config = dict(
    num_hidden_layers=8,
    hidden_size=96,
    n_experts=96,
    experts_per_token=2,
    d_expert=64,
    d_shared_expert=64,
    hidden_act='tanh_gelu',
    moe_layers=[0, 1, 2, 3, 4, 5, 6, 7],
    router_score='sigmoid',
    normalize_top_k=False,
    routed_scale=1.0,
    balance_loss=0.000423,
    balance_bias=True,
    shared_expert_gate=True,
    init_std_router=0.0122,
    lr_router=0.00127,
    vocab_size=4096,
    norm='rmsnorm',
    norm_eps=1e-05,
    tie_word_embeddings=False,
    optimizer='muon_variant',
    learning_rate=0.00939,
    beta1=0.95,
    max_grad_norm=2.0,
    batch_tokens=[65536, 131072],
    max_seq_len=512,
    train_tokens=618200000,
    max_steps=6632,
    dataset='wikipedia_en',
)
Below are experts of layer 5 (counted from 0) of a mixture-of-experts language model. Rows are named router (the router's row for the expert), up (a neuron's input weights, with its number), down (a neuron's output weights, with its number) and show model dimensions 0-95. Each number is 128 + 24 x the weight over its row's rms, rounded and kept within 0 to 255. Numbers have three digits each.
Before each expert's rows: "gets" lists some tokens that make up at least twice as much of what it gets as of all text; "raises" lists some tokens whose logits its average output raises strongly, later layers aside. This comes from a sample of Wikipedia text that the model never trained on. Tokens count by the router's weight.

# expert 85
gets: ".\n\n", ".", "==", " \"", "\n\n", "==="
raises: "St", "L", "R", "B", "M", "In"
router:163172096116130122112137092098129197162146146161158151113136134155123149091133144104091126094146139134141097150128120150113101148075160127125134113127159120112107113131152145148122128139118110124148076153135109106178118134099104145121100104137082179159145122096139125165085130132143134117
up10:067103134137137097151117128160102096140144132126128128167167133121135132169122139124124115123162127115120067125158154143159157174141139156120145137099144100135169113139140117115113113119136099102100126128147111125149115158153113135095150125135081166130141146150032117113113133095128101134
down10:127103110092130134192124127108106122127129151171113131113118106156094128144137068108120148113150110154117139108123150143126083120152094120180139146128074142110127112071135114101094146139160111128097132138094116097151136128148157142154102097109155162123120077135119165117141107126122167150
up11:133131123149126115140143114155146140138128128159117128109122065139149102122090161121076136126131154126126123142118129161151110132084100107110141115102150122132124166141095145162118131126071101151128093119146057089145102129152115126135100128110100156127177117156141138178113139131127112059
down11:155155126154112144144112095123133100162127136138061147157121154129122137166136117143161131162116113104162144100105102093096138144142157172128069134102144107101117130110143133085123100083136160135123166192169165108093128130138134109108139136131136095148132127123137113152140145103134104155
up12:170165158102123138109139120147189157145150152141128175074134148113085113117132167091102136137126121114109104131090157143139083101135158116154147140136155094171106140116196122109133141122127153105131115127136129109161096132128142090110107105136137136163087129090139143131111140127139119104
down12:150118122147130122118151106126114086161138130116114059125118178177138150139137117121090106116142139168160152102139104089141170130102125109138137150116089123083159092154123124139153109096124119135184136123133126122096116135130143153160158130165098099116149157161130134112176107121113164106
up13:108164100160133103111139126128130161134125122137117112113110142142128135100112124101182128157126178130101100143144138150153058146141153144143106096126158084112126081135193133160108144142074132127110109169111136140164095119122113126126113148125111136116150118158115124102142097103128187119
down13:122095156111124121146139128161133149131108130120103132183164123139097123158142145148098132120133115113089147131163110124108165145094129152147115156117118160131187109109088102095144171148175105117148170116117078111145115130110155135135138093141139139156141137113125118129107138152121056177
up14:133129111078084118126148138104154122138160135132121100090136168084152102116072139099095156122113128113095122144119157152179084109156104139108129129129161106117095137127130146093139145125140083150163146105119122152149071159112126141102133126182137113156114135124143138156105099134123109155
down14:171133122183173152115095155128151139080142113148077133115096128147085152122149127112126111101143124103134147094119134147133174149138152109124111105133129159137159084129099108090100081105124142124160096124086169121141122110112127151105081136119147118126140117153108168153123161143154135138
up15:118148108119150159103129067134161099162146091145147099131133133095113121111131125115116135150119087137157131128155093161113120147137115126112162138160138141139140151141120106161174110145094103117084077100150136169081079116097127127124100084123115159128090095136103141156104112119152143119
down15:137171123170115088156111174145136144115097136090102157108138122132158144124167154132113106090130149116117129101103167110133111127098103113141116145117103102083095093146121165116091121154133142139141149115079129078161113162147117114144131151159094155156123135144167090092149138154135128127
up16:085153096093115136098153101119146172152148117153121130130127123174110096113097114122124102116133135101201119120148141132087118106123146113123140119157153118121116102104170120144115161120133140142090102128095136109148139120111117202134123099122091163084114137168136095134127125158125088109
down16:147121144121135058152162102141090105132170104122179140141113090140137162124126143151140126131119098130153147149080159101153086130114125140135141136135094133096152151113094121153163170091113123145139109147173116133122111106139124095144129141156119152169130148175117131138154156074135114122
up17:192118133136141120106140084105198133163132106137117169126124124132130104122137151158131135126134149165110132148087107132175115112119138130162101129118134066098128129058108107131107116151144154115116153107175121161158116126116125137095132146102104141145115117131135115096170129140100090134
down17:143117129117162109115143091113104120110134141159153112142128129101132169133113124089136150143157180078133099104105124137093095136192143120106129094113132134117170150202130132165153152139131128152138086126086102124136107092137147114120142094120146153127129106095119176120100154122127139107
up18:100162152084123112148144132132120135148073134132125108096149129140106141121166112114131152110131169174148145148108114117092116145146139156122101132178129068150107093111134122154153139156126094135124173123163106140101134100136117082117151094117100169139160132149141111123158140135152070111
down18:132083098146120148150124144183108140121188139146140162146109114115135131144136136143175096119126101116089171097119087132143176148142109124098170120099144135155163167134107069109138088143122156108131086158166136150153174143151133150123139137104133118115128140129117132111102125127136129104
up19:124101115047139127105155136082105120124122114131140117125110088133124127133152104090116085166116139125139137127116081122088127133128167096103130126077132132136149093122121103103129159118116094165127104159129160118130072140135136122081071145100137118119137154145112109092112102144107132110
down19:149101185169102117146131160153086150141144122125154124130155138123127095100111113110157128096128103156119156101133136140132104163126094176128132122141192154120108140152095118104130112133102103128132121105131136105116166134096130166160171159148128131143100124157142198117087104133141110117
up20:152126142102131125193124163101152143194145173138126145111148148154096147109146141123132174166157114094143081161153144159131140157115116152105148135090125118124119102152098148147115114144110119156142092145156129115151143104117126117136112108103118108151120162141126129066098126127165167130
down20:131122158123094127129124105119087147130114111113139102144103131171153163130137142126091098070159103121157168141111110154146123150158167106149114087156093132110114149148153124109143108128140106098085114114148093118144099138125158158113113171174117150112144061094119133121141104109106108117
up21:111144184072162129142103121085122116128130136154173124126111145107130165124128145123118070115133125170105105114135111150127112108138106145146097145092121130134097141155112119124059142089107148115156096164138108182167121121103110092136140129155100150107098130128160112139119095119151135120
down21:126119097158144109109153120128147156109096109077082143129129110132127132127089086149124162154130182115126137155136141138109142120105088102147174092193118142095137133127162130146142090084132152113128139084090116091110133147145127147138126099104157139130162118177090133119152126129145120136
up22:168172120111139145133147100115126153102126180151148153105171137118121156116120131135152173165152115175106123165110106129119130132125145086106167071130116155103163127117127140139140148130125123156137101125145101147131145139156084147123159124080129190134135179165146137124121118106110123151
down22:136119133156097144152164149141116141103131125112117132156121155142152116139163137134157111108160168172121123132068117104150121113137105155105156164163122120134133129151113111137092164087151122172084106145118113101137109125131172116103089159178141094155120083179128097139126133120147133104
up23:127127093121165120116136117090164142162136149100094142096180138129105112117122102166147132144171141136119090142098165159121134139119122134119134055124129133143106117126129093115151098114156112131137117136096129157122164116059129173144087111132114129159129147108139123140066138114133106098
down23:141130118159102119104106112095136140147135080175147128108149142124106108126120129177181139157166080133110106143155140141137161133125132090130097141104161119113113129116114114140112075107123155081150118135142161137082089158125109168115146138158156119101157133104148136129125128127126157189
up24:139113162118148139182138155142122112133158140151142145169120151182123126144190109080086055115141112144130153135151140114143146133132134126152140118105136141162125104143140108164153125109125127113133086131097101148115128171079169131139140098126101127119151177123131112116135111152150101156
down24:116136139111104099155088108108119141181131115133124106142123137112134150112088145132142199143123133102118123103102103135109143134108130133120104152118105117095108111119091122132082135185121122152123135082190125103148130095107086149121140097146118151118156094098076100151120139125135173107
up25:129184104130140105147118112146102142159144139140178120110159111176098126151113121168115185107126135123115076100161175112093105092095105153135108123130086138126167130144149109132149107087143157127113129127125135131151128152093133089137117135144131127059151136162115149143121149122123120130
down25:103103114119119112127131125116120093106140122142102157120108130079150145108157085088125109157117102136150145180130130142134173201160129120120141138108152167114112109113101120124105099185138079130145123160088108160094118108148123115110112102133113159180138148118135161106121116139119130100
up26:145128111115152086134160104154120124135128148098112122110118135116134103144147128125084146150146114104130102102102119127159136110153129143127135153103147065177107122136105157197164101111105062123168131172132118079121113171131112127109127100092120143141131129159146106118118108124152157160
down26:108161154102154123118096132132103154137133089126153134171132113112135159110110128159153140077117204145130141167121145126135084159146120112137117132114094142105186135122142112134127148111163142143117110152096113126097124108136140114142114184132110120160101103115113125129122094060145155151
up27:138121130135128131117121120129078145123108087097136115101108110149135126095115158140113083091136104111095103127159113157121097169127155141140150106132131121131152173128172122101159154150125115145127111146131119117180159124146103062142169091074138169122150103160140101123121130099105125165
down27:135157095113169101110101102143125124158103150176135145124135128109118123105148126149174133127103114145186099158120160115151143117132125129098117121075111134151134101168119184143129105156117120103125162134111114120095085153110118133108131184168103147147113168142094099117146119119133113086
up28:169171094134103161075110102134142149149121137125156144133140132116097108090109093178111119115193100116152147124084145146134070078151136165124146142118132110129098119129097166128169117121147140117140094140117121123161169116098127112143133114127115127119119141102110116135116106125156099089
down28:113143138108128108157155116136107135068121135125147162088120098126075130167117135098136106125145129131149164109175142130135138099104124144133107138150119092127125127128150148098122116109097121103113130155121104109114086151148131161143047145119115114169192099129135176112148116116117119166
up29:117081119104138131130151137123106125128127095157132152131136094167143106124108128102113165144099139149125156180142123113147121133100120197100130118149127122119140104139126117102100127149130136113126109107115142126169119131065112103158102091143095177122136120129084139146072182139114169092
down29:123157089139132161148090101100128149084128150114167123139172120117093137156099156155167105106123137157127125154157152129169107156159124164074136118136140125106113115158138134078141155125128155138184116136088107150118123152163154136148124159126102156135114118123159108114140098098134165140
up30:125164145145119110091127105121106137159116152114132111129103078099120164119163139135139115124120133072109115133109106164138114177135141155087194154132159103120132089125132129136108175128142115159117146119139123126142119145096208144084115072128111129127141168134118126151110147141116130131
down30:113118139123182114181119138132143118146131146137149106150164141105069115157091109113132109137160114120128114116113147118139116134115117092173093136132107122170114111116146147139138127141113129085137139146137142157146150147145116138120141141121139099105075060137142159102063114087090166124
up31:143140106134087141126128130130121159174135155117100096108155137116093157126134148125174136120164132153128090096112123149159111152127106126130098175198120136108139139192143099156152142121115138157156090118095141152125138152090099104140117111149124182134129169135132159151136123147092135132
down31:129134122127119121186130106148171152077146108157171156137153154134175103141178160126114105127115129121151124104107141115111108145136175127130150128089112117049146139115124143101094101156136142114152147140114160108133105093141156094147112107142137113092106114152110120123120102122173119119

# expert 84
gets: "\n", ".\n\n", "\n\n", "==\n", ")\n", ".\n"
raises: "===", "==", "-", "The", "M", "St"
router:142144138104115112109100118145125141150156155133126190117160176202125165100158114120108158078149125106119106161122123123134118151090121121151115155112124128133134115137165150130118127126110110102139070100127118126139131088116099148121086105150105175115126124126133108162073110094136141152
up10:128122107096096104109133112149156100167132102144148117137115115114115153106126097102114153152160096084109086093141132139188131146157113137130077180120151118118143121180140127137127152130149135150135104133118138121150122169114113130116134092132119148055108129198146109109116121140134122108
down10:096126123140182134145141166103112161141134164102107141076167093144126158139169133126102097091109134107143129122117128082127129140112159121113155095136095092124146107093155140147113064129140097114134154125101104124147121106167116115179116119108140147151104103105082138103154125110124144132
up11:121106124145117170133121118135151120155127121124145126116143138180100118139119140095128144128191153135151129166124132095153110131133133120125140140124144097127147093151078123157127127074137148097117143105100140092146124132099131191127114070139118191149133077139133124114068107147143098128
down11:098152149083155148193117106131126149139143145132125116144111140142116140105154127140089128127128096124086136068113151139108106144127129095140135137095121179087072132087166142114111141162105106145122125116134114143157133143150126063146133149099136144137133121134130152154170137086099147152
up12:171131175089157112087113153130100135126101117136133139146146118167140162123175095138125169140130125124116139101100087152104094133144136158141126127130107145136100127201138118141100121123127143135114155138142146130159157084140074148140132120088087147122146077144113093147115155113157128132
down12:079118130120149113107165148109107127128144138124136135140129120092102076122131080124137145138145115147119122165092136161117129116164109104118125153135146139153135172090107106134154123107150113102162093119077123132138185154121113149113146196120164117097176103140132104133086112113097135141
up13:148161116135133156137129084156145118165172146111122133148127137126135152115151075160113101119150096082077112135104148142133144162138136144183082147127127122148106100138127135086095125124089149116145146121154165108135146117140101107145150108107106084101156171125127085163127160125122144111
down13:124083139119134088138175117141132165121107150116162120116141147162134144165128130106164116167128116148122115102159132127124112110129085108083159092122152113088109154102155100149133059168134143123140149128121106172122118139129139123141132171079151146132080121098111106152141117158091123117
up14:155102140151130138105125166136110125149126133123178139136156133158138133138162142162086154144117106168119130112147112157162106130155145130110168100097092118154136155138133078121147099124112103153130129111106109124149148177070113139092088167095101105102118158156127169148129118169110147138
down14:142202119153164150124139107127095115142079163120121151093124137121162101105146143129162116135097151178086173082120110162132117159100101146128143150171146121125149127124130136130145117153144097107134164130096119142114117097119121134110148126090109150122134181137150092118141129153137115086
up15:144123130145100136168184139108120121113123161167153103167106136102124129124122151096131103143122152179120159136122140120106141105069163138101140083131120129110148162121080118184137120155114094136151181136144118134152141114104106153137147136080136113157111127133095095146139159160149142126
down15:146126130173140138107176178102124127113099143109114106115105107102145111126112163101176126143101146158115097120106110126131157096150154143123149123139171125152108167141101107112159134101136115152118080110141167150112149139117129119131128198151138130131120143141134125128184150153167139072
up16:159181142099152113122095120150109106133145122128139161106181105108156114123141122135126139140160174106129157136153140139137143112145166151136113174081168135099120158126128111129129156143112108125107131130120153118068138097091194086120099113162137153110145125155085109143121111116146142147
down16:140118141168146130142126125156102147114107145156117068146107147127110129124151124123109131140169113125108114141086163139123069145113116107168119104115098133126148086128146090139107112119142152124161123126089091107136121125159060144091122114066109116136132121154121146141127073136110107084
up17:145123132108143121136107132113126131175087154154113150108134123096115144130178158127120162129153097102102152122137099112139179122159130178172133147134119099141115143146101135134134115112160152080152129170135110120108148134136146092142119144143109132201125074137141120137110093111177134168
down17:097155122125148143123110113159082126122097102123120106165084101137156157158121133125134072116120164114141141168136128159097124139135113093103128105164116137116159127125166115151106145124146151176075120133120128107135140105169088149079101107089114139098106172158135134086141123133124151120
up18:140160164151141131155091105112156107123158152136114167080124133175098170165175138148103114153165125118143054153166108107115138124111134078116157167121095104144143110145116120114123138126080139089132112108144135132120140120125139126142121110130108128086178131146113123112121118116120151151
down18:134117125143143091137103122119103129151103144111137090132131124093147110093123098131098120158135148123151148117122099149172134138150126157160113129099161188088164121096145172128125120145152125136118138119118134146134132149109117130109118124190158146160070078105160153155091123116166167102
up19:133122087169139125109125116104171106142162108139175092119127144165135130128152125171106182153114143151125124124112112090170110137113135157160158157170088157125142141105181122132122092133101120116106109140141142156111146138082131132068121094120127162169140134122129111139100111102121143119
down19:097119149076128135144078115172138124114111128142131147131149141081130141099109133111115111123139096124121148148158151111083140122167107082113117096123127113148126092132151160108088143142133101183113129122114085080129137150161099136164130165153105154116176113145120155136120108110151108172
up20:123121153106092167122117123136134134180124127116154102115131083170139149108090152121126177095130121116092110102131164141150127147117127126094128155124178154113155124101141108155174120130098182135134159113145126157096119153041114118116122145159134148125143138141135129101108138122122131166
down20:108129091145143113177144118140119117137109107099142170166136131093129140130105107117134109157121124114165114126146107118098109136119159143165093161145051091131134119096124129124107110167123093077120090104080149143135119131159108140137153085129168077138110139122126166110110108141122136119
up21:203128101112153149173119077142071122134150093131118112124120129124147145150106134088136146141125094166148089146145094106117132154145158090151089156139150081154139123108144131131098112124160099175140135160097110115145131137166125136122135127119141140130104134135176130122138140148134085135
down21:133093106111131124078168122119141111126089130121129147181125118145090144111131114154128133097084125107158149139109148148137095117096103088121148174122112130127110109131152133161094153074148106102119122117121132151123130148107128160132141130128119128098156113074075145122072108075128097141
up22:132121147142072099137122142120114073141122204133132137146147116143110140139113158131052114124149142143111119142132121121120115128091155126146085106117155135110150109094138100184162093115121104129105116099097154114160119124135099129099092140169095147122122102125148091149112115140133111102
down22:104135106126137127171140119168112155106139100116144143161138127151147156155163129091177143102166081135124115139115167135108131133125102122135152173166103135124130108082116117099094154186116138141107142139118062105118147130130159112106125095117135183128139126110118182111114139133110120143
up23:101136145135121076100132132134152118114110113109136140110110132186121150146113148109123154123127107108158155156099124114101113136076207171096120132125117138133150137125089110119125134130133122115110154162178121142142109136124097115101139102156102129127123088191121108148167093157117172132
down23:091126140120146131165132109069097177098150121149078189136123125092119135113153084098123142106148132111148140115172171136139128152126143142130131100128170124125123138132138161152115143188117076157158120109150151140124072138106148126140138153121130111133111130155143146114160136144117098142
up24:117148157160099143097130147136129134125133119109115137107149164151159151129130178106183156104130101144085088129112139105146089104116118135148126173204123141131152142137161139110118097140123144110118116108147094123116127102104130108140102097102101175104147115116159090115166106128143110168
down24:157116117130136145130127193152146138146155118096118142135173175129135084142140134110096152135077140137133106140072147095094126110126175128121123147155134160096140144123117111111129138163143133118102130131119148120157095104155110102147113146075144111132115135176150168104126122142149075095
up25:133133128128120144133092111139132115068126143112114112133133144106095139107098118113156121114141090169154138129131151103094090155113121100143069140105077128140056149165140118115124165137152113126099119121142125165129163119101092088101154107160138148144151133098155109113128127085158143141
down25:114158133144152114177098153130150090183140121143134156138128119191125127133172158150094153122103142121088116123123107167168169119114097169141127132134150108127168134149092185126118086125089159130132114124113123142132108126136139175157133143146129102129143130152101127134114132147105180119
up26:131114083112131120125103146118132142129156136168139174148120144146103135152155124111137097060140118195104134108147169159111124128132137111156125161161102143152145153173158156096115109103122156154159172080114119124134138111141112087125092118116112125143155154093121108127142127151152155113
down26:127145118129137113121112111127119150138140162110150119130118114150127173147212140127116161134102132125136141111103130148115178100088141142117114138113138121138137130092073098145093152107148070106095138165149127144148117151179149142112150161121116116127110132091124101066139098104122149102
up27:101132095141142125110118139145102110130118124120122121102124148140105123153139114121061127109169121135099159128130083093189151135113120171129142143168111104139089093113179093171129126092121132105144117137086123158159146140121112105171080132119130183106105140155129119143100113149125145138
down27:143126100143131127135127125170155116092127159156127138125135098176132160137123121106177177099144107149142120107121171141103084155127160135104139151091119075131143162134081150066118103122098141151124147124139150150126079149162108140126130100131107146158121111116120140108142124092165156114
up28:127092117106150105113161125158151169109114117151161138110170153159162138135178135112152149166109114146141139164128103106141128137189137140168148106108077107101148163156138144089120112091107138149125133129168145112156135104133161142117072134134167144104115134160122123133133104121095112133
down28:110141122145115090127167125118153094124102123134125115117162111101160115188178105111070148142139131131120133116108169135111097151092101117141162105142114127155118107158122165110103127134104182130107095139106117147110142158099149120166140137152121162182144094096122161107131135112122141160
up29:179128141113111114142145141133134123143115162086100101179144173160117170141153103119136143124191113103118117126152088139129149183078115138093130127130140123121178087153121134146140103132112088127112124088115134164127153125129134097131150151099111153161127119106076141157123119108121142131
down29:093138114149155119165099109138099111134108096130127131114117125156123103118118104141120101105125162098126108164119167154144093143166138114200106130076075118134098130118113145116118131127128148128118101127112088096170115122118141131116136110107121148088134036108138104115116126152142110146
up30:125146076092087167118112140148106131150176165162170152154123142142138122106142156112126134106124101119072161175131121121091147129099124160153144119112143123095151130142142146148162149173112113116095157139143129130136119154110143139119125146146105115113149126126145136078062092108135159141
down30:116132171144076116138111153113151098159135140097121137085098148123161126142149153105118146149139133114157095091073137114134141096122157081107128172133133167122100165136157115073122141097148124127139102159131113145142155138121140144098149114150111110102133096085088114174134146111132103129
up31:136141134090128085095110115127108113150164133107116092121142091121120125109123128142082114121138119122102126114141118069155190144171169157126131147164117120121128134159121154138145107152138090132126147163146095107091142097130158153149124126132155119175154148095135121170067091118135119115
down31:115104117139132105144173125147163123119141151168135148144111089130149088137106143139122104136165116149120110116128121170133140119100112155186175133138127129123123101111159083083108145127140106131135131136140137155129133143159163104154117113110086172126144152095162145133166182143114193111

# expert 73
gets: "m", "p", "d", "b", "g", "ap"
raises: "ot", "in", "at"
router:162130104111104142076133164124130155125107126110127172146161133126145135128157136102139122121097120160131096117139063083136130166137151135149101088095141162141111132160124112109078071133110119128125102132124178152109136120130118102128139110121139131206137161115130142144127144132140080120
up0:153108089114079182123144144144124126093153134104144131144134079154158144115134126071139118136097116115126107154143105110121103145148140092141184116117145129132155157101135117131090128137118104154145124132134130187113169123128131130102099096095135125152158167155154130079159083117146124145
down0:178174146170153115123103114101114130101097148145128146158090159163148143130093127108161153153130129138118119149157147136134113109115126114127111132162153121161143096150160139135138103144145157106107124149125144157185063066106145130121119120123173117112100133108104113159133160167122126123
up1:159128101098081125088142155149122127153132131107131142155122118073164118145123114084150132143106149140099093149129107143090102092171118138125083127124125104180119119136129155160111113110165118105120117139136162087140119157130105140105130122088099135140137102132076144133167171168118149151
down1:163130148124140096116088148111113128131055145143120116142121162093157107073130138172127152109105113133115134108161135097089087111142111123160200127131122073120121132133124157180108095117129095149142147106128115109162102148143110105120124129147099099129100160122112133137140119126114105131
up2:115133131157100119096141160181140180136150086128103161079142118112151162135169136134128101166118135139141114135140122117170147150147114120114089147133125135083097106144145107148111142162134150146119139150130135142156167091110091106131126129116129144099136138138120104167050099149149126102
down2:226134134114083097138138078114140126159108125125097073119136179128131147137148056119101127118133102136134141123119130102130136121145169095150163097183138132113107149126140122099126150118124151122126129147101141132116155147135131114101115142127146113106116142174106120125136144150163147115
up3:148130078122134161151124121126147127173138166115157153122149116136179132145143149086098132117073109157131105138148076123170097119140125145159132121106123154125135123144091121139113104115083121120119154129136160129157111153097132131135145102055141126180131136135155102116131176136165119149
down3:120098101101150140102144113160094164134118118167108138153116159113107174139128118133134123147135130144125129121137112087125168136142118145099172064154109129147133134111158121103135069163144150102167119135108066129111112098134125156152105118122109115136138097129110073134113146153110072140
up4:178113125110096120123178161157092139155142154108148181152128127089103137108122130105105119153105124166112130131120061098166146143127139141117097114155145154127079130128161124074129106120106125127125118091113106128184130114098142101121117134112109133136135175139104134097121142171124116127
down4:134113164122117183129132129139098107138133111084160131136150146174124101176126130127084083148130135101120141121138131126189135129138126121146116122154144130143144104075089130114115149156114125146131126085131161144181107141153081121140131162131154146121072131100170120160109155113142159141
up5:131149113144208111149104083118122140162132155133146149091136158143078158111151093130116134127118122123118141120154114131094152140130104105153098107081162153128111133093123118087093108072142109116123090111146121166122151100134106105136137112156107124151172137119084158136127124143134147105
down5:132130137129141096105114109149098140108139129150082134085117135107183143085154118165121164130144143142133146143103113123085142158100100121175143096081111143122119148134138076090130157085115116144163104133105101098101124080141118140154129117108113134118182119100153150146139133085122141121
up6:167103103097122151144123087121194165135119099132164129115112166111154115125136175102155140130088161106112113078131076117162115138157173129096118109128130136080119118163172137123114098123118108110104160077159149138115137136119112112131112132156111118119125136128140134141160130168117114140
down6:126144133109113143080147121102149130108130182123054132172101131147129135109157127158160119185118107194128125117123112122089123151146114099106159112097161107135134133134103083138153149143134120125101153140111100083118129119136151157163107108121105159129123115100123098105109135098130100107
up7:122131174156080183129095127122148121151106146115132159086147125106131143160161082129154141127160129146126173124118091136177106132100146103114144131102190139116085147152126126161117111124129101166153141121139164144134115143114075129149124143153121150156144117106113155160107112144115104159
down7:128136120121129089101129122109117120139125094139167130127163123130147158137107138115122140159117085194129092121161087129140127127135119142171128097147117112158169101148125164076160132128128145148146091130133072084115109120132196167131097133109120112171131113107102098125118121138126162114
up8:118060115120099154141141136139153184108109117123118147112126135121175156163155132122124132141129144121104120123113072121141174125156171107140158122103095109156107164120163115153114115141091158153119105138125174148098170116124088134124113084122120131140125153091123123129129156167149089142
down8:126126126118110128079141130096125102097133113075115147107140116124125145174137141129121172102147115134083154091126113140168139150084158082141130113161136158151137081113120137162125112136142129143115162101082124126109098091156121183106117154142162159124110083092121140121129114110156116148
up9:079154121107110148099156180110192139085133100196079161164116119129124149138132169140124152118126119102135146143132134136128134106086136138101173106118148174142121108139123094115132118128107163158160141119125155139123114169122116131156126137117121144121147153108145107091121136170114112097
down9:135159144143125160105169113133077112139125103147154106117121131090151168108129122099115106105124078135124131119118122101148148154209139153128124115139085078138115128160125119149094139112120123123102146114132117086129143069089136136122167120126153115101123105135135126156166182127105130150
up10:120106113114113111111144137152137135096150115122145147085154129160175145138090127141100135092131120078130161177126119167132117170107161121138145119108131158085134143125108134104087077105130123144097142177095134143097152108152136107152130143144123093167149165139122101140147176117170129121
down10:130132136139144121127167135119117122121067093087126121135142060097098138136136140126110153128106137130093153106104092102125131113125155089119175145161183142105135169117114135128156147163101098163135117160149142130155148147139154109088089150128125131109110104147134126159136138149068121105
up11:160132110133100135127124113099117141100131079152110088140149134144112161127130109134170122167117133126102119182158073111110118167095143123122142099130140154140141084125125131128105103109091123123109124106104154154136127164117066168168168138113114127159103116139130106082132166102109157108
down11:122153126130158135141128118144131118112101138107173131124119135088120118147130133156115155110148097112121141125110108107137062144148133135146167143092089122089102042159107180117127125121118115122174153117147152154145131134125098146092077117114121132162168108079130120108149129129109142147
up12:154142133135095105114130133158096143136123121109096096169110104128137129126075132079178102128137166118160105147127140135184128160088100111134112128111108162132125135125131137135098112151107081131132140139193157136135130131166128121124108155089171111163136173135173115140136130128163124152
down12:133149101137118122135168139142135087123107098144139138083091141156142115136134103175142145125093084159175088099134121144106144116154119105110095135089168108136098148143132115090139122112143125127149072138151124076129120110144172118147137150112112189160116129133086113127138103119151157128
up13:126134137089116118089113163137131119134134145167115157082149102158116139136115158137128138106105141144119097112134087097135164171169123112149143120121115145138164125110114049135107086100137108137125103142110144176157147140130121106108146081168100138145143140122093136134112125068099146137
down13:169128109149148060096151119090123106093129146116138118142098129116134150102098139109126107086149086126156102147179163119140131131133120159122104128168112123139079097141160131166180127101151132124100100141125097133096123131152178110092128128078111136124136120152114156113115134136157134131
up14:123154121113123146058137145145119156132134133111117160116118181152152149119094103107121106117102124109116126206147097113153144148160118115122181119110114133108076157140109154153149100137107145148144150190098143149107143108169091108107117138101106135123148130113120158109115117124129145116
down14:098139083136132140089137106066136122110113154160091152150153145112129106120113151160131136141149116106119130118159144072114131127104134091133104129126119151132117147136104199106134112121144128105094126142118080105113142179111160100130120176105098090138096114118150142121174136092109121126
up15:150142120100079086110160139136084129156091128166133126147145109116113118125119103094156125107095122133144106118126046142131158129127161122111097120143121132175130115103132144102128115104121092105127104121146119100138122111117104088133135119130106130113102081135157095128146122123161045146
down15:125146148129089182154153124144130089171103127098123146117109094177150116170125107133095079157148139134142148127104120139156104171134154100126132150064151150153128104116144145156132097087075142151126140121169128125131098152097133139107133123160095125145112121160149140112104130132150143117
up16:142160127116106145112131113125139134122134124170135179081135144100106151090097145069124119141142083148152112123118144128143121116189107161125138103133110126164106137136088153157108134098101158126127093132103111135112145181136135080123165164123131136129127128114117140146094142197103131141
down16:126155145162079165093126122162102116124137124129109147174113123146133113106133119108124130164099128104127145108074127089141141166131117162108122164096144095098141129089129059105159101132134112144143132122141129110139137139123122171125103132116110130135146106172109108092095105090167153081
up17:121082100125116150102165129127123137131089152122128112107124130130163125143142177123139062130115125136104132095133150059121136141119118164141158102079154129159107178090102116113120136138116135146093128170129140084089135161108105138102110130134124143136113158133132152162114111132127089173
down17:133149123122127152132115128147179160078097081117118129157113125128109125136128130142136080088101096083138160107096141128163119111170122146064174109127086163114081119152125109105124125132152139116175134128129135126087146132102129109141116141182129145088112124156102129128127144116122154144
up18:162145122143110136113117123121137175151134123144140164165139067139134098168157092121169136122108129136135103116072163115126135134140156125131084133131105120143165141167132123117075143119108090124130095154177086143093107134107088099116086152116128156120121113134129159106090125126127109155
down18:132120139208111101138103110123126136135074147122127123119159179122118119143155150149134077149124155144133125110139151135094125106129113085142137115115113147164098135116084148102132135155138164113107105143146065141111117100091129110119129164113123160176129106100173113140151149139106149114
up19:152129116124146149113122146115138150127123134090156139169138108119117154131164123123133143126172161152126069148145117136151117158158132192132122137108112192146122144106139155102158121103150164100135108117124156159146145101155134124071176157130080127129128128121135082095145094109147151118
down19:104137160116130140181158121158130140105151109105171131140147075136130103115161107067142167139123101166120139109118114118114109159114153128118136105141118120091123108106133091125088132100130099129161154105148144135137136117090119134136107074116153120105151175075077156129111145104121114113
up20:114100174146062151085167114141169104119106093116169122141165145106139098124139139110157090097159140183095125140155100149099155115140129140101109110146130136141121129161102160106131126141131162118131132142163155113111111113111172148112137132097135162175153119142160114140130146122136143150
down20:090136128090153103177126135121150143095159154090136115135118115107182098102144126112128181128102155113148083114165131153099157120125153113131115130092099141132164142117144115183125156091111110124131143184092130112118104135166088127123123132142151144118128121118124180172127136144154133130
up21:136161141112083108060137126102131125136101137145144111109166157150124123137149112103110086117123125120147095138122118137113132160161128144115121124137138150116141163120125104127150095119078134091139085159108153133197096071138141126160160132101151140138102126119143128178091172130109126118
down21:120092130117112098103142117108127075102174141125138126121138116143107168123154120122110125108123148124150097127094120149116107163139106150129088113140111147122107128141143100165155119114163152153158137142109100146105109099128145179127181148124129128084117115124091137178133166147151067073